Experts of a small language model: 256 ELU neurons an expert.
Below are experts of layer 3 (counted from 0) of a mixture-of-experts language model. Rows are named up (a neuron's input weights, with its number) and show model dimensions 0-63. Each number is 128 + 32 x the weight over its row's rms, rounded and kept within 0 to 255. Numbers have three digits each.
Before each expert's rows: "mostly gets" lists some tokens that are sent to it at least half of the time. This comes from a sample of Wikipedia text that the model never trained on.

# expert 17
mostly gets: " Hor", " Benjamin", " Gabriel", "left", " Michael", " Robinson"
up3:130065120159110112154139075107175088134129196064111084154106106120080128090096105101127107118164118131118078131127128096076183183154110051156144076140148118149123105135118122110104172108092116
up4:143159162163105144175130103120120092144077124091118111157134136085151158168090105138064131131148147132108075112173193158186073192111099133141111135168128111104160161152137125072140129136104115
up5:100153141176125141128161060194115061194151126134142088138123107114200128099151171155126144119091108097124090123148141132112141104071066027105140111182155150163112129130153170112172149112114109
up6:096162093209147079097113060107124077107125203134130086149138112128072071090095192144123123146168167093104142137148136155113132123107110145157195074129159122092150146128141139148167159199105175
up7:119135095098120143073117096171101161117164179170114086183153110117116108184071081111132108128161135157092144132171105092138105138135125138126153147173142148149107135054155127095176184158131103
up8:099146137160114148134080122111151102179123108131080088170160129085116152102128140138093143112143064163116094201124155142155093188093113108057125093142137134092156127147184155105130141105125139
up9:156151133114140120123123112164134072195116113154078111120152118136115128141091116173186131132145131137116103085122061136098185135134153112091123053112180146090153119100167147086104171137163130
up10:104132146133149038106155141154156090200175108106109114106090108133121092100129134095108136097129142115128148134169119168138107133120116110157110136128119105059124159114148192120208173164152146

# expert 8
mostly gets: "ür", "omo", "ü", "imi", "lad", "ön"
up0:134154161121086157095122101145132128118152101164171138088115121085110136088084122156106206112132131159161125097195154125130144084084149187128068111146113103094189105118144114098091134146128112
up1:162176110168127151119164140124144073146168103125173075165124126090136078133141157138185154144146158070118139099172064164107076115134136108128090084083166085132094103053161139138107077093120146
up2:148106094170156158133107117083124130156144081077141174147181112091077104115121125171074203193121094163150202146166062098112105130131110142052117095142129148119184106136152154107119153149127127
up3:135127087088138161170136114153110144165106101135153084141115119101159166113148085190125113120106153090071108169148110158158092111135155066144185099084120138184047190133167148123112179078100105
up4:167138127192127155202108097145113073180136122123193140102144155112104128089162156184136098098134123164151084180167118126158131103148123091124140109048152121064124150125109138129129091084137086
up5:134122127104138175118111120085149137143136130070118146190103065076124125173135188126101156154073138112111093089154110140112073154119123125163120168102113112121142146128117103113133115101186148
up6:148147108103117142165121083137114193135151157159170089198126085086128052113093110108155153120110109108083157157150120153168091097156129132151157125105175095187140099201127135106133160109104094
up7:150116173088131141090078072101056150213123125107142125132085117118154118115167084159169182138127173060161158156103191115162148134122106101156135178179129128125137161092150177154101164159116143

# expert 23
mostly gets: " as", " –", "—", " —", " As", "As"
up0:100076089049101180143158141111090147136095184083092086128144122137161146102076155156080133081119104115105147115182071170123115101137067130141144136122125170111093085161147083114118186178116105
up1:188141158172198117119127180080149158140122117153162084110197097151151077154145112081109105088124167150143122174173109154089155183126117094193140111118136094160155167161154148068166165122134146
up2:117157081113200148121146080160122130130148114175157145132136108122147144035116141144113103135108149147087082087124054154135224138151134157116142137106120095113133095139137101079149075141113134
up3:140145096123074143111102177131062106123087061173074102115150159113095154107136141078077188157136121055104152142143123137066099119106099104141094072166087054110114143115124123074153143115093122
up4:160171197094049126084139153120109125184105101189122172109142069108163105127106094170176138106128122115108098122123128146113121151148109113124154141173122142119142115093152096097186185150120170
up5:036115170103143108137198118124072127136154140139123099109137144118064109105093080168121150161188081140118129096176087156124153090136124151121138159067133084162109135141143169138117100107132140
up6:148107136178141065114086105107108143198107153129138101111197153144183142131117057099115127174098155198137103201161140186051128086118060133115201147119119157124137180156125102131176111120106163
up7:123085163102112211125111134118147139130082135145106126162135109137175160189087155136094107155133203135125076145126108143103163165102128108090052240115077158094136167124145155092166130118107161

# expert 7
mostly gets: " Votes", " Candidate", " %", " Qualification", " Pld", " Free"
up0:140087120154142150116137080101103147097095155125124071119120198109118123090107105176114092140143159122158149159079151104090139109147097105146120079090084092102131095114102185126121107148099131
up1:131102141148159143135126101164122105114175171143133100138133092158123149155112136078152149134140136098091112129137148097118124201125129153216099117107096142184207136158135146146123152127133155
up2:101107157084180130102130026141210118124189103063157148099121077126099181166108165080214143080184191115112148120111114188109112094116110122143144159167098130090186145057105150135126112155130089
up3:108098088147151125131146089160100110162126095112063095111067112122119159128171104075046183139203105130107111116116148177107133128147166107146093103106089110152116084158082129103092110180081139
up4:129137143156135130103126132100140164121103175154185110108136133165099179161102168140177144039147158125138098122130153117095173184108093090169046063143108133124116115053099116080194151098129074
up5:143170120140120158102152085123098112151124109098111112133117174091122120123064132148103155130223152187194134088195173132148148123152144112147088154177121140082098115098161151142124114118122099
up6:088192102111117114086128129106139129122161090167095113101129163135194136177144129123126159104168161170134135098141105123107125188159110167079111113147061123120133155135172126073111129105124084
up7:136041064143184118181096164138111156141138127088123073103189123093108103138095152112107115153116100135108115130144135134126133180111117115113169124193080160183134165161134129159113125139128167

# expert 19
mostly gets: " conf", " te", " pres", " des", " bl", " dr"
up0:146146139189099148137145109093135198112134049128079140106173146077134100167162166172097115127241086125151101134116165190153178120112141138112151132099088122087165111175134103125165143150132147
up1:171107133113157134142156088092168125159100110139087110164130168138161178126104154155136159162163074129045079138085140087121095148106133134162104119150091201106149110127162141113099125157109112
up2:110130165122185149071128125175086121103143156105126097127128113097091131154099085097161080147118137119129082076141151159110106131112141133177137035164154139185116097142178166106177164141132090
up3:150111158155138102126104160161131104118118162045127146160178086127160180128075108124082126105103178128142120112093159148136135057152127112248174137113107151136175132109130143144127127117141090
up4:106118137136120188074113098237126117166138178142087135123101114088126093106114095113097142173153124183112159212111121145122133133160085144137093113168177163128078094118084090174122131129145144
up5:100145128157052115175194067116141147083152085096183157095123137113135139136101168222136091139136135164123128103158094109099148145088130114126101147116176212138110159138112103119113150097121176
up6:118159124104088180104171141143188155099081107081082147157140132110103047118101122133151126108124133112120124117094131094169155113087132150150138154112154086076123103076127063125126133166131161
up7:125115150146196115186064139111110102145116106140085123139195142076181135101143117097078169143127139180055121205179110085125155132143094109086096122085107081174097124139204094122166091137153117

# expert 11
mostly gets: " was", " are", " is", " were", " had", " been"
up0:119124119138088074107097123137116096080141204116108110175121109172124154149125088122134082113128172107188066141185137114148147078112119076153102151108096120134141184144134207068164169154101170
up1:138101120101129130136090122145065098092183191106149119084122109115103118116182079152129114093157127116190075123111123127139131185133177090139141115178106145084187054076098153091137094127131153
up2:171148122122179161164116142132126109167146117130180099130139168095087193095148182148130133156215140139172147113069063144122113195094156159140144101118153125115171121185129162077099165086138119
up3:166180144136071164109099131113117091152090200145114152134170140082197146195083101142093119179150163148115102124152125115150139161134148106057156077096077163136157134132155111145097120102160101
up4:155149106140071124132131138131137049147134150126127071211111176161105161115111152147135089134188177015096113113162103143121181152128099089179109105149170119035151094120113111173131092203079136
up5:111123173153122137092162159147130160158157102165114105143138129154155146137131149059164118119109122133161177105080117165143181149177119079201110134132133131115116163121129090154148089076102064
up6:105131144112196176098081188109173101090128116108121134091148136107137088125164118158130134080112072123102185141152137146101102168116145202188115084070170102137110119048116147081137133125170102
up7:095122152133097212090118165135131068105172104093124106137087132144127106188120112148144136154168179120131063192144086130099174114131110123136119092130147092123142162105104165063101118120135055

# expert 18
mostly gets: " JPL", " Genus", " Coordinates", " Website", " Species", " Phylum"
up3:148145118197098152191152099095137112149170143114133145167113083150188084120091116142127148100127166158099065122102061160167114125124082189167160152159166116088125148166119108087176150094082129
up4:122156149145120144086165100118147094117189185149098113158137126178153101102084149074066089057180133128192168156134096118194125133175132121141115161158143167064124095092164079121107152139121118
up5:181104161176061134133097144133094038134114163110157135113117113129101119091050135083119049139172138142136165149158144136047092110124085147150139102140124126066134062114146186153125163187115119
up6:082137161122210101109159091147130120086153092129094141094181131113133183090078184130133177157166095123093145171068104112188206153130095143118082098105069150108111102078124167135169170141103113
up7:123093153072162099145091122111109158121132144079124127135135168113174127133223147121082127136112141140130127148174124136196139150094079155098209095134127130117132123131195119144123070156172115
up8:099122070168160143149092116080064090191134128115166143116124183109141106156081141135128127117109110145114169169164100162142129117159164117180161119145139100140192079159187131142115130139119058
up9:148183051114041132082092118150086105143118133115153097180110138172146103144110051123133068102067138138125046091169110101152135145115085139132114086137100140135113153160126128091134084085147162
up10:129196133117105114104127163151115123130114119117169137094119105161131138112076186138074072157149098136165151182123154122128107125053094163125162147131070145138179120187202140159108105077138116

# expert 4
mostly gets: " Kal", " Glen", " Ker", " Arn", " Sir", " Tit"
up0:116143151177183131144082255158116146142144151121084135125101093138035094152085133101101122116132131182153163169118138176155127166133131131179135119184168204078148111128123164147127150111105123
up1:111149128161062111099087130147132108150127106109131163112140157108119101107109086143093131114122141159085134180159167109125116188081105109103155095164105105069132169104106116092107134127164080
up2:140174141165136132165110161155110115110143091115170101167155137148210103116105164108089060121086105115143085139151115148089096157124103123152135072150134096132131112139148064124125145110168121
up3:139195119114155161161082067218126115095133148177144079140134077131118151170117203184155132152098131194085116175131156103109128138125157145149130109132135178140179141083158204152094082100144140
up4:138127160093155110131090146119058122089138157124138144166150138180202110102089167140121129156136191136137109159166168167115135101110070114099208105100105162096176198129198158165088115127113146
up5:077120117140100151146152073178149136132105200118129106152153097071105137123099098069104136150154145150127126135122161109141105143121118097190142144138144146160178140088137125147154104183105136
up6:097108061184166064120123080188063116121155155097115115104137157126095125115149180097109198076208098123136130102148125124165116122048147129117147099121151123186155135139140095138137133105114164
up7:152101087102121115089124108149104125176135094114127101108097101173045104152137102116139045067096177138159107140121172107078090182113146089143143109128119183073087085083123123079155207138128126

# expert 5
mostly gets: "|", " Billboard", " Republican", " Liberal", " Democratic", "election"
up0:155098123115165152082104086109121181110208059163082095119177152164172135129190246100069158136149156192110109143101130138104149139127101095161156114105111169108118120140105169157134187128163101
up1:098070151100095095143149160154122114141162148093119128127099132171097165101121195091114135109109173101116119111172108096144200108098174103135182123131143119114161128118181134101127177167108066
up2:128124081183071103121147080122166136180144124102112149099140143118148141096110103128098122113127085120142135083124155143111194132124103145119129134194099137107129131103159172143150112126127098
up3:157138112109153145087095100157079094060096170200184074156148180161159114064129128133090135153135078165104150158089072119149087090200157123125132107111075111108111116155110132153163128152145043
up4:147102112188104151130105158133033132133128071125136147167141092135164148152159185072096115148151139172156077113109145140177078097171085093124166144026138119137090131193153116143109181041136109
up5:095137149128088168158108151108105127109133125111160125114200177033174159086148151169105194112151147103199074139186125135145131140121094123187081134115155132082143166131180172181068177065077091
up6:116113103202187113075118164203151178180135118107103149114136171119141127169113131093121215134164129182165124147161136126165121170152084122164112126131097157170082090126084068144070104185112139
up7:131134052118096123122074092155138123141146100085142099181137210089177126105132122120090185123131090165067160140117087173089145132138107097144188114117117158111113121129171099086074067123071146

# expert 10
mostly gets: "и", "-", " Lieutenant", " multi", " Saint", " followed"
up0:156175101142116128108124098120085079188130121138150135119132121138120069108139081104170159099175154136163111142152151180173088057119102106103199144094065091142185118103133125118146123166148097
up1:131126166168085109128133129114132181168111130135125103159137160069104142148156111101123194204152196107098173118153090119141102149100127129195076147123137144031141135171145124092108102130076102
up2:116088108122149179121056098109165121189149133159117151123199136174104048129117109193155119116143162180148157150098129088167143142143135076130127114113111061158141146140192159105144185116068154
up3:095103112167152115147067094167159114173062152145158168097102173119140131133142106114093176131148174149121157124134129147115089120137164143158117150126147122070138113181155159202168160172083106
up4:116143140118157142146074046100100124152122146150112121158118202106131131084135134166066204144067131107156100084118151108115186153126132012143143105099162137070081138155132165103137085172086118
up5:111149125178104095140046087148147105149101167114116137098106093132165127143096112112093079113164116146110148155041120142111201118127136087163120130148115130097154117136168171160175143108115103
up6:143116155118145184092092121141114124129103116099135116149172116106171148191187100116067142111098108095130163135183090128154149106141164162188167099106052088118187179129148178136145177107122167
up7:153121103146106162096161190099115161103162128182161121071168120122102141088099140126065070160141187107152124138088133157115127126135111121184138116111105112167141109163161097132145124121072114

# expert 15
mostly gets: " of", " Of", " near", " Minister", " featuring", "featuring"
up3:145114171113119164062153100153128116202158062112122152192186112173151089078064147095100166110103156137138136148147135114134143125147122110119167142141138157131140159117102136126074146106080134
up4:132141102115105152074118093087167110138131116143120124154156181090179162140155084114133132072084123171125093158202080138130164099133139159120165138129101151208152116142161050119084104116123076
up5:057123127156126167132124054094098116105125202168134122115166075116130131102161122085085153144115135109161139168094068132130133123145177065199141109121111141160124108161147041172103113137112146
up6:105137085111128154110075118086145118129139123100107147171124117109115172199067155100112056088107121148171142126171173146142036151177088121127131087118045137163121118155145151192080104145117087
up7:118147109136182094163173138154133131122183150152132126089126127164104115130097133129069100196197119102161098149186134121118093159102120112160134102064152100145144165136103152125156135163119109
up8:100134108180104140094182118146174063136200124114172088133149134069178102098121121067077102108127105145154138138145192105091099093142142080093118132069145151123114131092143169145167139103103099
up9:108129113072139131156123148093166133070179064145109117173092181088112158176169152120152126147120166127116160099207144142166097127091187115105162135099093103155163135123132085107128118169134047
up10:137126154139096126176183063128178140132119186157136138143116120105159151122137118101090195124143179103170132111132118122144123141124093141151121172084088123071165120103151143083096163205119104

# expert 2
mostly gets: "ford", "ville", "berg", "bury", "outh", "bach"
up0:144106179143175081093094091114156091132153114110091109122135161116137130109089157165086165137106138100108107106116134139167165140144146117131121098110130152069099094143133140122096168053065180
up1:161176187133118079134101149055070166139150161098050140083129124110115148174090159147108102145179147145124112136112110125139168133090140068136151076099081138133202138116139083152091156121118088
up2:117136110164140095113140118133117201172074180135105134158128119131082083091128139134092110116117151114172091081158088169144147152124098122191124165185158146083188165177118082146087144163109104
up3:157065070135149105123105167100159114205151108124102132157133165135128131147083194076157182140157128106156109136187163117137138090126105091144149139109096110071075139109147079116124131153142089
up4:100135078156112145121122123127130122218179156092084137141121162088168084175116083098098143150175074118108161100154131123163055096160081154129061118142141110107161151098092146131170117160123116
up5:099098077111122145147171139089120076106152125066148095144107118148169152089138136155085075101135153092103208137098090140149140088187148101125124126097159111118106138128099116111153124150060096
up6:193086107237076169111133109119114090166134166186133155109105129098119081104120113116099096151122111130189097127109070140088101147099138123072105096104142128143168116112137131098144144091073179
up7:112127132188119142104087097084136110072098130099077131116154179119131157039177078096127107171107205096168094110199131116079146128120164101176119106150133184110157127172121165098162130164157126

# expert 9
mostly gets: "erv", "irc", "ific", "elt", "ronic", "anc"
up0:133114124098124135135141074082087156165063164120133143112112139143084102145157130079146136124127127148185173138102134116186172166154060168152128127145168107088132139158125205087179132134137060
up1:133146107099115080144175097100161103150162120137075161160111130103121136146157139196058142052073117082084064116166135105167162166120116145069133143117141106100155130114122143159168118191091079
up2:158123108134154158099147134135140084118152088112164149138147128138125151134105145135075142161118151108111200141171155097153198109198141124112099169177050146158086132154129124083054099169164099
up3:157155117095131074098160119117124148197204151098180082092152104125147166161125141128064136132119171176169092126156103169101074094108113077141144148061160110073139160083115135158162206120151123
up4:183153081102087097108135078120129095121124124191178112125123110098161111163105105180096163078118100169124099098104102149147189111157069072145105174101140125118079151122116116136151120096108145
up5:177190125151184168102071131129143183137129172053123134152120134136120135159101175106155136123123188138145133129112121184156079122128170139125115102127117120160135196067134126185058155140132121
up6:164186067166119119128175131103084145086123120167087119100170114148100102099109141080120134181158060134124109123193133133186105171120091116115101103158105099091136070049162121140096068085114071
up7:146103074089141187155127111114153105113174086079117124152134160112137102109177175124087153117119141148142167114175151187113121192117115137106121127115143168157189127155138129062124126096140131

# expert 1
mostly gets: "\n\n", "=", "See", "Species", "Scientific", " chronology"
up0:096106101149080177169166126121161194165168067163104099135146144096139140088112111090122097103170066133092113118179140067154099114143117049177100128171086159152194104172118139111143156118131186
up1:177140153151096111090216101121093085149111170119115118146145126131158086137084058145096070134145074116170098030133097102178121118091131117126172161139135130134035103123110158099102131126087141
up2:145158174157090135091090133085103085136082067146135155193117131109092103096134099095125116101080164102172109162152147113091140110112144145118114114097128175106149159164085129104121143156184171
up3:135116099104173134124178115157093152160196084097117162164174121112044132096124106110177072168113146093144143074133126100167108148130088132165079187128158148134131126127092087108122125146095102
up4:202178079173122141132125148118160121108112099113186125151185154137115130099148063154119137126139038208165108139133105117062155099103123088133061152184093104152111117153110134144215075126165131
up5:202155124149127180138142108083100138169137079083150110161104146129159172124128166129130120151162118092120157121111117106068138153135118157101112103113157073097158121129187120146161139118173141
up6:176158133110107129148078128106100099112069122165220119089143104091108009182132115130098147195127141103120120154121023130121109118117101107133114155105098175042139155133137159166071096135140094
up7:081110127130096118154136133130140097116117126114107108164118135100069136184186147093086102094171113150151171097181118169123063080135040092071155110128095164116156128193133128101148101155105086

# expert 22
mostly gets: "%", " However", " percent", " minutes", " critics", " According"
up0:136131128103118159095087069120132099146177119118125115134156150150124144129083072165152031090171122151133083116112106136161148089139155090111163078174108153141107130143104078102167178185158143
up1:144132132172134162120166165129116082189148090135100162157138143148141174126118090119076131200200121105138093099111182153115130159118149144154115106146081109123135124162115154115170078133146145
up2:152079170141156135121131120169152113164117107116138096074113174156143147169143097125132198133097104153058071120040144143148141172146175170217080094083141198061104095115133133093147149110085058
up3:126071108158122121115101173100122105137108149149177103137124158115096180114150144140132155143164179155156185144129090123168117124104126066139112128180115087116070094135085095146113146149164138
up4:056122119104134102128181129102174061084161166149143130125150159159153107185083156100085141132187085132172126131133147130128141112133078092124157087130161134110143125141129139124133145179102099
up5:150150155107151134116110133123053083167133138143082155115174118054173115142106145137063141131204086188109128144167146116140198076103122161137124161096134117093134084127189123069150139114114110
up6:117138116137147067146178122121095164135117136080088097152121083077150099119126101095085132099137166161200115121166156138115172102095075102190137156106121158130154194173098132124107112113140089
up7:030056104109110129081140059103134129107136085140113105114151133066120150082153101120116137140135110177158055116135078125071098140075086152114134102123119149133132098164121126155169101181109104

# expert 14
mostly gets: " century", " 2010", " States", " British", " 1999", " 1965"
up3:147144210103097143185097116097134105159157120107123074107131144120197122155151180088104061156122093065157100172162123099178116094152110071115140111146134078110161128149142148158139137097134147
up4:111129163137147134074171118131092153172112096121081157193151165141087094087148093056140121149154121119128130141117065197131156142154103129160143113134111094156137083152108109169064156130086132
up5:167128134145081131155115090076106096107138102151140099099118104123148104208154107099094095113192141167184092079065172158151155095128120168095127136119084090131181193164120171089167169143159141
up6:108112081155096123072081172107119136102119108146147129123092144125148157101174138139142107098097160166135151115156119159078069140129110144101115187164118132089153135121136131173140106162149104
up7:149177087170144151107090101090168182186150111127141157123126073098102177133090135157149122116220159101102068136130049126147118129141193146132156070164103150137146114150129136138094088140055111
up8:147137089183150113118118112132168172181159159092157128096173139146161092117125130073088089162162144098164145134144069046173121155133083081143163120112098138131128091102059173172109081128151151
up9:108149095120116120149120146080154078188129166114205103106137083118119147161129107081188163058166128178118131126041107092139148095091150085089123111112089080116115141126086169125105160130130142
up10:131088114122141137204144141112133093153150080181108150084113130114212113153140107116130080204120121126151133175118102158151140082154079128201143079065098110082096062104160126160157101135126094

# expert 16
mostly gets: " his", " their", " its", " her", " other", " the"
up0:162099207114137164137103081175116112100165131094089121143085165161137130166096070136138122120118154093113112128187173167154135126057098161184123073210110165158130109200116123153080093166121131
up1:111169175130155125059123136155159116124134167080173080074100019151099156156116102088133104053134116146109139118126096166112144131094151134151148174106147145120071119137087069138125115139135138
up2:145133069104118066193144153141137145091120153141129148145148118210098180142117116131155093117180123149123183107135143127142165152093172088078141110090176150108087220138158107138095144119112165
up3:134119145182166108135144102156093061075107147118108188145170096139125140121134101082068095118151135143085128138125188074126121139108064112125184115165141152093115067120183121098166094074127121
up4:156146112133118141090120112087096083139147131126086143148125107106140191131112164130143124139085070120163119107085130122039112091143148097125094102111174167093087057084111121060108102132087075
up5:143144122132184075106111149113079082065167139075090158167159092183135105159173185166145107158103102154151096177114181114126135117150122103148136130161108153112090117146130136140170119164099076
up6:112127115111171125135137045149130170107145142150154079111068115131113170191150154158160124147115101118173140162107163155106172074128107110148129088166117155127058139115085123114101093139140117
up7:133121154159168119084121142107159140113143107171114133139160169131165100135158098128170096106136147122150084107142105085051137139080180197143161133112111147121125113090147102141121104128145129

# expert 6
mostly gets: "wh", "disc", "aut", "Wh", "omp", "thing"
up0:110168098143104165140121148128137183103185145163116089134115175106134146195126138147132128119124160116141060162173148149091155120057110117194123133140095129073162136087121137170171148081140132
up1:100071123121181142096120126127095108140112084092118105123145089121154113167131118153113111146072164097071163051110091130106162054185188138162132151120074121190129165154143183102116134154146164
up2:162128148123057145073134104125194103184152105056102123076092126139119086129160066145170062139098141154111116145151091166165094121129157122146157197123093116092092159146155161123102076121101146
up3:120160153199140144074114128151106107186130089115122110130157111029152127087128111177135144065163148158092100160111212108147092137085119069141158134131108122090109182154082041149138155100135068
up4:081093179141094129070134143132124136109125126099128168123110136107125131134137175155131176154136163127100123070133113172096135094109199101124097190160157132151164131117155124104138105147099146
up5:107130045121183148143118100105166060098159182105125112150130104106129089127154179095110135082124067176158111115211128179121156093190118104127106118196129161121121156136142109078114115119106104
up6:104092159109151132154105154083105123113089159077093071113161135089171136143109163129084147177153144123140160170148128060160149084112107122188105173166123169139156121161112158107104181164137111
up7:164088089126149092111079138087127149135158126071112157157148154084143132166098134173167144131187208159121072132060193114164154045093148108125161139113098113113123147109077105132118125154158125

# expert 20
mostly gets: "″", "′", "°", " ft", "{", "–"
up0:118080075083146138133082096142122147116141089137134148124133127118122154127126141166144204159125159120074079075140092090067151089135139090152112132032124125140127149106117170093154141107133081
up1:133141109095103110110163087129070144097171111133151096143139198093184154184195156091114148183184203127146129145095094119152157118146096060131156132129082086126058121161139137147148121142091125
up2:173070106057175171116075074111099106135128118130120110106173125166111174099157150169106150118177166105101067147146168170129152108137134122147135066134123109126164082117105126158154132184153139
up3:119139115148099103162170087103166075132170129157091148134149174129106132074134168060153096163099099174126136171151125132129110155110154112145164087162088138161114062117078166134120109163094142
up4:076152137167113155174159147128183147133118091159105179093129079136116139219130178136146120165167134154133086133217076083140150153092163131200100134170086162117142146139121145095107120174101130
up5:110104068073089092149086088104119134122095147152164151128155192100121141105135159119106186174166143107138156138125101128150083076087050100071115183148130106093133143136114113173136127133074179
up6:127179128137130158151134129148140089185105139116093143096114091167171119184062102145110152112184150148160090137135146086147171122147151112106140114142086160120144130103139144137093135133134131
up7:079129168120154146109108155098077109147109099119132124086177090111117145129142139155124093148131146116068206165125146159109149118083150016100133178138094146171142110091096118141128156095111125

# expert 12
mostly gets: " to", " would", " into", " before", " than", " could"
up3:042118125199137085096145156115110083163199136159099177110166126067137127135122127130156187081176137120087103111160135150136126110131134122163127163060127146081129118112203115099144121114091092
up4:111170157155141196130143102100104097137128105096095078144094143163136137094139124159109092154172164174069110082129106122122140141102077131145107125126193185178137132095084169135086126132119154
up5:073113146141155215107097160095145134148134137144089129118076100115081132125102100140157124191150089162079081084153096110108124134095064138053103148087107135104103121175180175138154092125165142
up6:153132095119186138172098110081135115112099108185066094175112123126105160162054117125088075146120136158180105160155088120115191087119124092111132114114112099134112171123087130130069080134129107
up7:133158168076158160100177101127157088172082095104131146132121073126129164126102142095131169093106149176090173173143147142117112095188154131088133120126078131088109162156133157149157081125097085
up8:174098089161141164122121111129140080156147075136150120119142121131131077090106120154163126125163180078173102115095099089151101126118178087147102157096145147095204174137130163080162106172110153
up9:118147105161156133088203121047086071117142101184146137111117146094131128111145115157132154197167143160167087152094085113176151133113122181145108135149132151122108138136128102162120179174138111
up10:101075146177116160129097170124112121173186143167150128179111118175089145099119102116086131142154120210164075139169046123167092090155156131123097143135172078123117202125180218148093095126114132

# expert 0
mostly gets: " which", " that", " while", " who", " where", " but"
up3:116096120126072127080079159129164082195129131094158150145098146149167130071097134144076111109124082145074172113145145143146160094118135119083055164112066154079089166082145119122132149142095096
up4:137147102150142136150091181098109131088138110081130088119184166148161095140133152118152113114125131127152075130099068155081134134119085116142132122121088116078092130120177117165147080177167109
up5:190082203133102124126087144151108086131156193145139092101182188119156160105141149134084172148132186108171067061147086173131186109124136132163131143114136170148144127102073182106166142138164162
up6:114100123092148158141074124120216099118101091068125147165090181146096182093088169124134058097116166159085174102092114103118122124165104129135090105131142169081145119105116119111168116139126057
up7:118095124044097129160078215197134126139133147152151168153102125155122197140082107135156082136135104080197111135115148133145160146193144060068116095124091132101102188158117076160108129142132135
up8:157123148068142112120104202119151150131093116095141155161133157076101152093098128119146113156111107172131172181070088157169134186102062122134080099152101087126072060146107092119083111135182161
up9:172134072178119161131137142103133120203121167110122154102142090098149138117182147142149113141150182165151119131143088098090119122221124108092137101132147090168098152119150163151155103130120148
up10:100131106107125157130145124157122110173150092141158127154104139169073148093084172110112137170153082085197138187164067138168150111178094089131159184087097133098080140125177153095124126097136159